python train.py --n_layer=8 --d_model=192 --n_experts=24 --experts_per_token=1 --d_expert=480 --d_shared_expert=0 --activation="swiglu" --router_score="softmax" --vocab_size=22709 --norm_eps=1e-06 --seq_len=1024 --train_tokens=640100000 --dataset="wikipedia_en"
Below are experts of layer 5 (counted from 0) of a mixture-of-experts language model. Rows are named router (the router's row for the expert), gate (a neuron's input weights, with its number), up (a neuron's input weights, with its number) and show model dimensions 0-95. Each number is 128 + 24 x the weight over its row's rms, rounded and kept within 0 to 255. Numbers have three digits each.
After each expert's rows: "comes after" lists some tokens at least twice as common just before its tokens as in all text; "gets" lists some tokens that make up at least twice as much of what it gets as of all text. This comes from a sample of Wikipedia text that the model never trained on. Tokens count by the router's weight.

# expert 15
router:105133132084129141101128150102136119115150121128121161122120112089101134150099092132137130160153102113130102134166162152158148135080172101124160070099124132104135097092126113108078091117148105130110130159132145109165156097122145115105139148108096091147150132126097127105103138144164157085
gate1:110099128151112083118104103141130122140154076136105145117117136147115086130131123146108129110141101144138141114114089157130153134114125099146145184086144126157109122093139105140101148113126106142139209139136104144158116064088118099138134099122164098120138134124153121146132143123101136078
up1:156111142122149115112170131144108136117096108127165123169138116158118095116123145109144116088073162092116098157129112075147107139137090133132126154163085176101160144128139120146126080147139092141108138144101102091121103148143123150123108144156110131158129118140109112114144087120131123157
gate2:106129167104114122160091103147124142132149107128156126133068155118152126168133120119164138134150112102127120150127105126116130122078185114129098124121144134136087148131130109137118096098141093069144169115139127100141135148155160139132133137116116103136135089130113153178136100165153087159
up2:130130119120131113125193157134122085142110135131154139179174152114130133085148150133128089142095118128129122100150124124106139107136092132134183125103110108120158118137124174093130177131126123158133095105109171115080122121132088150128110104141113171130114150123176094103129141142127183101
gate3:137144125114124101119127113122128136118129142120146140130151109105111134117147111103161138174115124143102100055134125158107134149135088158126141108124164160136135106083103142113114110141138159097116154133124128144130128095107122156056138132180131079101149128117141145150108146111130134154
up3:141119141134172111128111113163110145147113189131142164146153088131150131125131144132117088128135129153108105124110110119175126134064140111083112118141133158125141093099117141112132142096132101137094143103151115185114141153146092061152136149139132140138117113157122132114133143107128110132
gate4:187111094126133154086110132123115098115125176147158093150126148188105136119141156137112110072171102121100137166119150099123099130156168094127118154132125148148102113124116099150107128108135155128093146120178131135144094173114135104119119108167088138120081108119153104131120127163126095148
up4:099089138133105120157093131086132128158156132122128099113131093107094136186151089112120092100093159109156129108124126132124167160109127145132093106156145144151140182129105158139137136177121082092152106184117074173112085072134152165135150139149129121151151109142136171140154152111132107114
gate5:106104129163108127201089114107119125069151094112109118108161121165174127111110094138092092110143120129154167140126150137145114116085103112121108140101127102184151137187118135153092146113129140134123101121124132154127139121140150099156109121104125110122093129142093091137128138107099138122
up5:175118090069096095093198153114130125120108157142149135132099121116085126165150162136137125103072119113134107130124134101157096140174161170112141125161122142083122127096135134096156105155146124072158102148121134101131123137134114105126157121136115072134177119145128129125096124147152129114
gate6:152131082151095065121120128128130150108098109145175097117101097106106132154128146182152114128157146115111132114085104120102125100118102132115174096091087163118150130137145182133115151123137118129159116086130125151126139134135112096158109100143118164127182165130125121108140136126178145136
up6:172065117124124111123118104119126123140119148114158112134175124131153120119104170144165124112128158093076096114139107095117160150121076148117182102131128118148138110136112139104088171111125109155089127145117106172078119171134100143135157125133122169106164137109106119093109145147164114139
comes after: " of", " in", " to", " as", ".", " with"
gets: " the", " a", " The", " an", "The", " its"

# expert 10
router:113130158135131151094127151126124150092131109124111141132095122116126147160085097117133121140156129110134135157163147143129166165096136086156177117118126149121113081113109130132095111122120098132114144122109169110148127113131135134113120126120099096154142117143096112107150168157159122076
gate1:119133144154116130133106111104141168116142121159117144141138127115107155140115116145125103136079127163128154089106148166098134155156119141108134104172149120135100159131084141104142050123148080181144149133126119084144121100138103135105118135187132144095171125110119128095128163120090101095
up1:128092165120124116102125121156116097115131134139107076159113074084087162065104078152125139118147109139106134143128119121114131115152153147128086134089140121132194161122153115148141092124103132144109112130133133176108114113148149124121113128079150117155135110139152093127126106140143128141
gate2:181083141126098142116167157140097138090129118156139146144125127086135142112087087159127108096134122143099118097083139104102135113158110133134162112135185111154095108150140098095121126146104103180136117122145132114125122149138147097142124124150107115139132153094142137104122083114168144153
up2:167139122141125138112163112130104144121131154093083097169116105092106167151112088122087135123124106100139116076085109140160127112142128155113108165120166101158124099153147105116120133130098166144074126106135165109103094134105169099121110129127149122133164170088133177136168113117150123164
gate3:141109125132143123164093136137100146124158137111122120156143120125163161079161113113148148138165102145124121125161141114158126161097113111102143125137127091110124127107154138130084084123149124179156165146161118193089118085121152122115121150128154156133151143127093125142110131121110148115
up3:145118155125154117149127113136150132151129116176126149108163139141124120176083094125130103116119130138130171154094135103109138102124130174120100149117123067129138145137083099095127125130099113102127129134143155103112121160160109146122170124085089145145120117140121147146136138095142099160
gate4:134117088125123088158116111125121159149121116138132141142131131097099116135129110120153136110058160115115182101144125154131069118153167121143124065143130102138142161150139177138126177121136139145133114105092160143171129099157181130138139144138085104137096130084116132138138109098109143164
up4:126136173142126197145166164125115091140134171127156171128140109114133124141111137133137101062149082128139108066129124118152129125146135105166119126139124129108139127133109091137159111111133115153186123139116146083128093137159116127150159120127129095132196101134151109135119137124080086124
gate5:117141101107147131089133131128137150099138145172146147109187117138134162107174150114122136142132139127146113133156105138106128166117113160147114112120152106068116103159126128150093090105101125115131116120189122099147166096105115109146116100169104118139136153140132169110147101139138145094
up5:150131143169127119164118161119133088152130129088130142118095112124137095138111104187128104068129114146122129127090170115161129091149111121097144125094131134185102186111148124152148155162159105158129126134085153129104091139143131161133116132113125127141124080139124116133117129130128121147
gate6:117154111106090141119131151132117100161152090132134099191126179119096141125138175141136144094103148126129104132115143138150140086103146127143091123125139146163088108147130112102123134078151075113143097139173156106152144071158147104154095140096101120151146127153121164135108136116104127130
up6:103087122131127184148132142139108170123123146146102155085166066123120105129127103119099144151175078178121147119150115087114117159122125147120181130146117149118095162133106148153126182156152133127125118121142109115113115151129116146108140121149151123084064117122173139109109128159119110091
comes after: " ", ".", "–", " (", "10", " $"
gets: "1", "0", "2", "3", "4", "5"

# expert 20
router:095132120094117143115096156115172111078124118140108145124106134103097140132103087137167138149161112120143101140135118182124152123107150097128169106093116139101154113106118122132095115135125104130136169156139132093154133110139154158086129144138094101117138129104085106133136140156146130099
gate1:156138158132112132120133133186143132144155132165135144084131113113152128108126130097101142122117154157086152146170105098131133114123126128097117141153142138117141136112148161136115138120155128133103143139111160094110130110151139167134169175143087101089135120122138135142110135127157166109
up1:114134143140106161081111151150091101107115096092172124127157159126139115116131141141096086105159113068144121103143103092154130111143138127136124111180156103173132128096149135121097152130116100096108123154125125125108121148151177146144098144165150094117091136105124128149128129119108147151
gate2:108114080163164153155129145119121127135078097120112115122077150115081159128083135120125153103153151078105160153130119120188123111134121129151119101095143153174163120141143128156126126096115165082155088108146150112157128077143126126104137140135121146122117158147112141180100087092153141134
up2:123118083113136138104085094141097137125101124153161127136098140103104113143117085104128132150174120157148148118134136116086135142158112152155099136117161155119143160123113111140099151122126163175172148122152097139138155151101113109142110135090152116137147137150136162120113110119136158163
gate3:127123138112155152140127102148119134127123129115125094125164139103115081116114128125137099127160112091139137122157115129096138112106173129145136125147144107161102153167129088116122165149155153119065098114119162118103148183107120122136128131160152148136114150142123124160093135138139140113
up3:145139149152119095100114115094151100147120142087098123117124101192093143083126095120138125125144092129165109138147153132134112109153127129090129146139129137127177091138153082124143127129105151134126135089142078114127151156158143124071128116093093168152113102145126145095121132118097168110
gate4:131131127131120114137161109108133146069095126143141103114115133150143128135106149124129151116115117110116134140151125133159125072125133090127126126106142145104134142116122123140074136132110128133155154122124114134147119097135106118128168095164103099100119141105199123178129127156099114129
up4:120141117146164134134090145129144113147135128157131141119150121141135130111098103108143144131086133141120117167138147102117118127121139143096123086120155127105139188109121155173109144100150112114143144091149130111113096127124119094149122113146110101138163100125140090157145216154093130157
gate5:155164109144137075148124111070072153106137126139133145103131102125164115129166112152094094095158127101155120139157113142137166114109169144117123170149085155165180162128102105145133134138126094094130157124130137130125141127100147124161156165140086059130131091126083125128144125094139140141
up5:158104101112148137105128145160150107121129118116090147149138154127082143106129147151145164171173123112140106116146143086152095109115147112141122083145116133136104115149090146125145146111109104126157108127097124148080131170139094173136102092131164152108127150149084138101072117126154143117
gate6:121120144149126130132107124120189126110131110132131184101141105137145148135161105078146137125098122084157105168097167108148165116091115129105142104146109147143127145174137109136104151140155139116116128074142155119160123170139139143099112115152132129149103114109084109136118152182110216149
up6:150096113105126078159124149138125137128104061119143132113159095134134131105150119088124131109112146106151102127158141106118130168115140122112183106149148118129136107130110118156103158116155105160137101148163124146172104120165112138134132158150088116121075120159137088131105098151120181068
comes after: " the", " in", " of", ",", " and", ":"
gets: " New", " United", " South", " North", " West", " East"

# expert 14
router:124149164134118120107112156101095133104109108135119155138111113089117151142092082151176137150134139107094103142138158166107144132108120103118180103089108157117133096095100112112093107141130095098126136150122155091145146112164141165109127142115084114125164138134085104115118132148151130075
gate1:112143134127119120153135111079132116087095109145141117153133145134137148090098109098097109184113145154140128111115125122132104105168135108125140124136119126123145164106156142164150134134135134091131129088170142141104130121153140142111157145109132118126138166110157096152158102107130112145
up1:143129145132147084140103145107083090138128137148172155122133146140140120123135131159115152115117107125138190096131176097104104108075134134116098135127092135121115168135135122160120156137128148175143139130101091128115098181129104134141161140109152139160172102138092089116124159134120135146
gate2:128122080145139145117186114107162146118106095103156096126132144127164112127128113139141118091090183203086149091105133137157107096119146116095136151131116131121122112076160155118124145081092190099134140091130148109123178157092119133139172081146143123111091097138096136150134153159143098108
up2:158083129183121137115120122148105135119146173166107139141104108143083145123093172106125127132157113089149110120144121120073122135117099141135158090144145081132117144123108144087150128157141071088122102153104135148128135128123097178176156114175138122149157158085123188150141102133112117113
gate3:139128146113122076150124118141153138150100101097163119129130134152133136092097150137123100080109152134096146135113140167141151113122094096132168177107168148112166127124137157079137113159150091139116116146132084143109138103136136109165168097132110109099132112124101122113146151110128086132
up3:137154120124149093150116082146159136136160119117135129128123157121170119154119127142120144109119128122110161135094170110124134127109135131134117096152151146113143109102131105075105131124144128142139086136152152129161122117124093126081114182117170175139104118122101064113154128101137089191
gate4:154074127083122115108149157099155096164147140136127128127145155153106135153103147136127158139169121119140133128093108136145096093090185132120109135102103129127129080094129132127085110153128113170171134120092082144118133158102134138144144170150119134106136101030092113114124142130111198128
up4:161123116106122094116151167113126145161115096148145128109115128120137158119150104129148172140159120146122116115109129136143096111091155123142134110129120134153106121142152116097095170148187115072146078132121134092137163189143118124137112146103100113110161103155095133102096114117137134161
gate5:105198182121087124112138132130142150127100153119166116155094164061167120157131114071117122152130130133109162108135143115093132122127127076172117129088114154089167166121119102108118112144085151129130157134131138120087128127123133124152101128155134077151129161143098133095146133113132133083
up5:124132133138147143108151121132112097125176107130134129119106126104140110127103154124138165141119089161157116108123127117137126132122137093164120129117151109125165140136117146123146085111169120094161136095132159141160161160148130129152146122145134128103116134155093104110112108145155115125
gate6:122112134134116134160095060120120159109164125117136099148146140111152093125085122152178097156126102145144148148103149123113108130068110131116123121111157136102123132125107131108110150139111155131116155108094144178108094159134142164175139144103140121108133152155137108147122071116126147122
up6:131134137169137139127088112113145154137130155155157133141129155108146150095111109158147160115123064084118145126106101148148135119126078157108103146097137088150088105178085097145095161135130128107137126136115133143111126138157146140109150140100166114122130125135189124100141135085104119138
comes after: " (", " \"", " |", "\n\n", ";", ".\n\n"
gets: " A", " E", "P", " P", "C", "S"

# expert 9
router:138142135133107141113124151104150135118119109104102162141063117108127150147095092139131131142127084111126125132165158159127136132144168105121160103113109133149163108129117118074114111123158110105115097115121169098157158091117156130104118145088098118155152118139116087106111152147148145094
gate0:114109124163088147142145154115148146120159142155103116114128080128155151142135090104158165122103116180135154113175130103120166142117137129073123115146156110132129112134129154156137109150149102109055138180150109120131104126155143132166102118098120151120081132139117127107123128111151111157
up0:121114118126123117123138153103161119108156140141112109097090111121118168102117110096123154132126092181100145107115118117091109080103140116100166135168131155128147132131108129154137107111166124119088123124154120112113132149102128128146109183145094095135128147060095127109159138150151128161
gate1:145109163131123129144119086105144141131114110096123129092145128131154117151152116094135102119142150092133187145124124133155118152110107161139152136082154144106144141107120117153151137138169137111099141135144125084115149126123174118131179116139123112146135143098128139136139137114100072078
up1:095140087101147142113140145153111095106150147140122117163065118113121140114100159162101110092123091140151090102095095138132142114155126108107079100138112112139147146137149106097143082131145125085116175143162106129116121126142131081114105136114149117109167156138121159088082089147143150132
gate2:155122169164146132115133112104130131166094082105146087116134105123112114143095118104088155093159084115123120123147127136124128076133165102145153095123118110099126159166107128118131132065126099117150126146105129097154065132156132136139165127144119136130148113139166147087181144120127139132
up2:141101119161128088109125181096105149137116144138111095115138135154160116122139128092128135109164118123152219125164116156108135162141108160123133098136122147154140107187103116127113111133132109146161122140144116150110144125104148099075105142130124133168154124147122124110155131099152136097
gate3:144122201138115125168138139146084098157166118181149095115111141113140077117131129143112133117125146118138152133111121092091165143095118134137140150117119116141132137150134155113152135139116115138146085163168106083078138149141128115142133118142123120105129123142127121155141122169127103094
up3:196110150162157132171146122131110113158133120165143114097107157139153131138130132104164117110124138098127121084166119108129142149134095092113108129126141128137120091110125189141120124168151121149158104099110140098103104106110096172159158169128157121148117114146127120135132080126120124133
gate4:142125129135154153131115101171120163128161098133131147149141142157141105141153156111136117152132081151134141123085147099117121142132097156114112113102127149148089163074141140108123142132125098109075113156106090115135093123147092138129125100120162122100138170131119136132115137122131125116
up4:135112129103090153167105140105128095139131176161106181130133136102121151133145076140124124121141139114145151147136160113096111138134119106113103145114163134134161079148119093146130109116158144146165171115145101136119153175133173150096154165104124125164137075159147124141107119144113158101
gate5:152120095136097105130129157105104190110150088131133143100161151148165143133130159110118123162133156094153155106130113158114118164104155128108141138174138138142141147169159079120099170172137113130109131129143107105128160113109105128110121112115113135114144135096100151138109123108085172159
up5:120122104134082106144135135125095147104173096167155137088105092105155131127106149073109104124122158104171107132140127150136166173125155108091160156165143090140127158144146106129123155142138105117104139122108105102132096103128131155125131104119164143131160148115099159141136174109090169133
comes after: "\n", " |\n", ")\n", ".\n", ";\n", "1"
gets: "-", "|", "–", "°", "/", " •"

# expert 16
router:118137159110117155127085139101146135096108120114118169117129124089098139147096090129168126158175119125113101144149154164104121100066141106135157107102129156110146110106116109085082109148110130151121133161112163105153132108106172136070121154119111111124159124134125118125111136165174140083
gate1:129139133107096163128150135156133119101148130174134156168143141088108145142081098095155130097149153140134151147124117148081165103121134101100106176149143131108117104173108159128131082139151123115103133113142145110103144157135121146134103127098083144155180138093132108126086134116090179120
up1:140125109167104147150133116089116123149156109126081108116159113092149138124135162123111163174121134151143124097073136085145096105163146126160129109113127120107108110128207125124117132104155142135100162150131130102081172169120130134141192129103116114161110126147130121150105136147096127146
gate2:128173140111144178102115161133163150141140138085086092163122127154116100075134166123139132176132159158133106124103140145166150142090104105163149126117119125097111161116157120073148129168128120127112121147072141127124114138091108107108136152141103068144089120170112123095149108127153129153
up2:103108135130176162158103144151156106181152078103104121117119127147150098089183155122148118137107112164169124129107130185173162098151098127143126129087086116119142153092135118077142149084171117128114126133119111116113139117133150126111120102129106107168129120163083134134160132130143145098
gate3:127155114108141112106138101104156137173134091156103116113090093138120088088116111137134134134106143081117128147122117119129096175103138096120131115105120116108155141111138184147135120161095121128169104110139096076170136155109119129124103176139160145177148127125118135098159150115124147127
up3:138165132142144096147127106151177192129119161141140092119120112092160169103115101146114148126105127163115159082139152143125133143148163121093137116132116096158135184168097078116099155107121101126112087166090122140122131116087133140143157125143132124090135120128074118146151111125142103141
gate4:159075151129055094128134137142151136129110155136112127124134154140155112113106153152181108139110144134116156136127109190107137132130108151120151110133116164107091137141162134137138112159155138132133120076113148185135125132096090161131118134085132092124156115125103163098090114092136171117
up4:140079123150089060097094108135141153082132120138134132148120174131134142114128114171126134127130136162134113143138122107101089122157149154106086086091149125164113134151149129168149139138144176117175152130121157139118153093142083129128105129125127131109091122155122177109143126128100121077
gate5:117091155104131123103163126175145150145133064136155122130135160167139124125158125086116154113061118099130172110132133129110123129132107144143104135137098116157115132159146118119142166160111165149115117124120153128113112083138094114174152128129142133143106128127148119120150142144119116092
up5:179130118166123124091117128110135113150103170152128081153144122142127123090091164175155197115102137137113125090143143119123111180101139156132140154089088159158110148108122148122167156146138167087085100101131181115110143087120114129153162130131153131067098122098166153137150136107135117177
gate6:110147123130123133126106126160125126126150122098088154071109152128175118099093157131131163105099119124169120142107080145153112135117101129092114084129146142138131116112106091093142143114167098148050118107155131120153103128119118122132102155154088136145148160162117107161185178164113144165
up6:149079128106107127095140130147157096117138134150077116123116160131105134148134104170128149113124135078122110133085136122100111118138092103095133143111135118101165139131178144125108112169144125106057109151119136110120133134105161128182101152132119131115144114185104158145133150152060145177
comes after: " the", " The", ".", " a", "The", " his"
gets: " he", " it", " He", " It", " one", " they"

# expert 1
router:105124128100142149134131148088176132099121113120100174137077129106109124152079093124154134159159121110133132138152159150112123127117145120145175109102119153117134064123117127124094098132124112135094146140116141114164135105100131146090105148113106085123140155135113107131112130170154177091
gate0:184091181140115117149134109149117114140094108114166096114163139118168173132119094147127101106088155151138118124111138132147110114129104120112184132154144126145094148187119138135139155126127094125114139142133175131114118164129146138137143121145164115103120126088107100091149136155119063133
up0:161133128148115131147160156157143112134114108134114140102140147120099133150078114141133120088081129139143120139156109135109118108143051115119114120177190140153120111150112145115131141117119106166111126161098160135118103159137172107142143156136151147136072149129103093108156159119114094123
gate1:133142139122141121133144136110192089111117132150138102117083083139141165066156136149137127148120120101117151149114120159166134121131145121150115127116126126117135126127115124107114085106108120133135135133169096112141147109107159112142124153160115112105121112084146146134115114139169161145
up1:166181171139176120127112099164127120167134131116107118129085146138145144162148116134127117133134128097147120126126173141137112135116130123105072110139100130154124079172180153114125138096101107142142102140127161127178096150128140138092109078140139072169114104081129136137136106125169111104
gate2:128147095141131121162095128127125089102148122143076134105127195115131151141137133100121167156108142143115115099131131074110151106121143135117133177110136100069107165153101090123176114117091120112145167132140164114159111126106112121133114117080149163134105148108136146119167112132132127125
up2:115120076172142146135126143144116113117129152106160115137116170117142157152122107107159145113155074125111131151140146086129112110075148139152105155120138164088109155128117158157119111087074139138152160125090111107122093168116102129161055095153106197112113140143108117127123113088142097113
gate3:171109086104123115122154120139125131105109143137116136124114158126158118172067132138146121110124114161152128167113106115134139078135167101135097134144111119129129128120097131133123141100134114125116105120118089096128144125130155140101116168147110146083128131115121148118118163144108138110
up3:161102121123124117156162172103186166115137113131089126135134132125097118111113121120146087153124163076152163092131086139139098095153138097142161119138151152142098158124140094111178113152114102132131159128141168157118126139129167121152103064119086128114137138131138144119138135174117092124
gate4:147158149116133109111100096146149109133194142142136121122136102158114179117134162119135161126096105140153099173138122136093161161142112138101127151160139152126128131119181146104128118104142109147137123110130113094110099126095151111076104102111085100136144142132065111124145172121143137132
up4:145108138107128082093124129149135098072106121142105112120131132088138188132135137125083105155134103137116154107124135114136117139120158116131075163112116120144115105133137186148166134141130112161119172143152128117142130155059142117145092149157117158142138163144113105136147121109089115118
gate5:150113127114154147116086117140123145127153158092156166094180105150140151134123132145102100118120134152144154099147109087183119084129129124102127083117171147125155152144122128126084113157129097151145138135119132142137101121120144104123124145136139110127098087133123096147091131130118106129
up5:148098143154155145114115134108147119127131087119134158121130123116127089156185115133153116105135153125140122126105110097139147102111151125167157110140125148076098134128138138101147163118117200116127170133102199132126145124170150103166144151133124088096115109099158087101139140104143134064
comes after: " ", "–", " (", "|", "wood", "In"
gets: "20", "19", "18", " ", "17", "16"

# expert 6
router:113128119144150147131098134103145125114114114142142158121099111115104131124076118141156117159168121117109118139143135152132122124082125130159161107117110151118132101098127102115074120082152112106139093139111155099161147132106126119116143147124083112129153156146090116097108131174152159071
gate7:156136089158139110141097158177120109124147098127130141081131053140097132136123107119116114086138120138131166108098137145129133132094128146109146134147132136111117094156149141138151120163171198180151147140109135168134117117131131152136149143121144130158162134151168118160106117145131158111
up7:088147153117115155109108112127174124161141103082113132080125102145172149112149103102098107136126151148099145082088126114158146140100128117142183081085137122113172136157110105111146130107103126115137089151152121121156135094136136133128089123106107150143115079136085139114079151102152131128
gate8:094107148146122106113103159102160114130163119113112103159141099137161177108122155142124082111143111126115112138128188156137128141153150140121113116152148136139143155098162147129124127115120171153110155092087142117136109133138117187115156075117119091144135102147141125127082112125141117120
up8:182151120146192148114173100126102113082115126145105120132132116100115083090139126109146151100135157137156145128117086136124139109148126111099121114093078130091093140147125072148163128121120111121133089146149107122119154180143132114125082131150141165147096136110106114129158129116113143134
gate9:120129153137146164133117137133146141131166133162145117176078118126105096105152124098115133160168113163102112154133145091189136096148117069105162128136127163123122112110134118113128124149148143106182107119128121060083119176154114100112111125132097117119148100113144135142155136106107113111
up9:119135153131159163134154149161156113147155157141167085167097118146104106105109125118100117166131107148102116110164135103156128115139119146137173107100112159121178140116107136115159164168130108115136095160103103117082112143166101125128110102147141126113115086105158111130144141099089126109
gate10:129147133135131130079125161115108132089133139164126179099139179176090154137133138125127164145106101143187163149134086119127075149139103127116123117068103118116123181122117117119158161152101119122123113182148099157111115138117119122146101096116116141132130089137162143166183130101135096136
up10:103133156148123116167141142139149153139129132085141104088122140092148148149095160170183091118123150135164123107134148109121140144077135135116130104158139136109120128132154100111151159097171101159136115153086148091100124118163100121144136129135122115131078138124120149126079125147157146123
gate11:153118150112109171159102106124097141084078121085123096162151163153156106145126112140139084165127095134131116123120092154117141117104146113082139110121145151144139126135131123133113130145095121159124167137134127116140113087128143104116141149105144088082147105088128151114145101100170124136
up11:149095140079140127120104093126105131152151122099129094160103151122148056139161129108129112177124098122113138132148102135126125118151102119088142171147129129116144144167163139103092157151127182157102083138162156143113127129111126181100134154144126125100105165119125106136138151152185123123
gate12:145123113136137173155119145133104149098167111120130197124114105156082139095122138161118148098123117131148143185119120135120128135091089130131131129144131045109155139118159169126122133127153155109118133145104168141124157111153140077129113115150119136174111145071093108126139140122135094156
up12:116121093142115162133122098164131134153144115131180167117114124148079126100165143073097147150136096107120162190112171112170106142065112135138138130116149106123136138110136140113121141106112179152108128146154140137085122096138128113148098111143117119141136126125111103138130105115108140102
comes after: " to", " he", " and", " He", " also", " who"
gets: " as", " was", " had", " is", "ing", " be"

# expert 21
router:114097134139133161131116149131120138094121129117126164151107087093089140144086108152152120142168096133117098125150121173163163132113140087135135115108113156105148114121105107106080117086110118114117130104119167116127125094118151124110108155115134114098146122135100124119105143131154166105
gate1:133146114157165119125108097112146101139098145098136118122127174088108119115114123133107088128191150155147111145137095098114090125135095152128157153092151143113145144146164149135120143135103147178124149109113147136142128117155145167073087130140138157149125119105108153125128115131139178141
up1:103144152149140109094104128126160064153141119113153110069151175123105145132103100128121081122120162132140114115173100089101127092146098147102151155107134180125122135149159135132160128118113174155082130116063130093117139138144160115123140130105135178153131128137109144151123124125120141146
gate2:091158141174133163112140125133123134132114101161140119121112133102143125140131109135127113092111114155138131140121129127100137089081113098130170120142126118124148169121137155108121116167097085088162088117097140149143144164152148131160171112156100138125115097136102095118132134162046125091
up2:127126121135159110133119152103150168143128202089095135140116109104141104116159118138115130168109137149083128162116104137150122142160144128128072121137149127135143121100126099143130117088163167148138149101140113092089108106126089127159106100107133101132184182136108145138137110160137129136
gate3:051114124156109134142109129158110158152122174102134131135130140118088130125124109138133126112107163105148156147087129094145132153136158086146121118112122149151128100107125141136147135115122131088169139124131149096105122144126126104114088110153148095121095143098113095155147129106155146060
up3:087106125164104111157119129149128104123134163114125164121136135156090141139144126117109146115077150112169106120119155133118121155132131107139108123160185149099126098115104098136109118093148181109165180145077129121093136155144103093123103118138168108127062161104123121136090147113186142122
gate4:127088112131170138128132184127149109145146133164113088102128139090089129137115109120147127120093140133105137143144140116095148133140105109119133154115093126105106109129155130141118147138124125093152086157139158145162104128125176130116073196103101141109133129110134140108147087144126114136
up4:120145156188098129112096081113107135123116120119142152160166146180133121115154136116126115141158113131176110143115103096154114084083132132135137097164150137160137167126120126104101137123129115173150156106097110112111136125109053130123144073117175113131128101118103143162125170119123126133
gate5:099083120144080123089160158092205106103175117063133146082148163177110151133136117113108133148113085121141144138135136127106091154116080124150122121156141139148099088144144129128160143117160134148149129135133147123145135163126129144125069103143114144131123143105132122109164100139137124116
up5:100079125150080129091155151082197109089175106067125144089145157179107155137147123123113125161108088134147139130133138125106087145115063134144125121150145142144087092152137129130161145130157126152155126145136143125136129165130134147129071097135122152136128132096130122119177108135130122116
gate6:120150104080111121135146109101111111161155095155157047182124139148129108099136137115109119125113127149110156107122128137064093147137128116157168131103093150151141137120140180136122163089123160127114100180137149093158108134115116168147144157107143138081142122127104152107139106120154112085
up6:111110118083091106125117108090144140147169115159106076176101122131159117128106125105140121119112152134082122160123146169094156127157144157152152113161093163083139116125118100134144142125126126133146134113116154164120144140088128097136135130165180125102166100123128143117141160124143113122
comes after: "0", ")", "1", "%", "2", "3"
gets: " |", " —;", " Kitt", " @"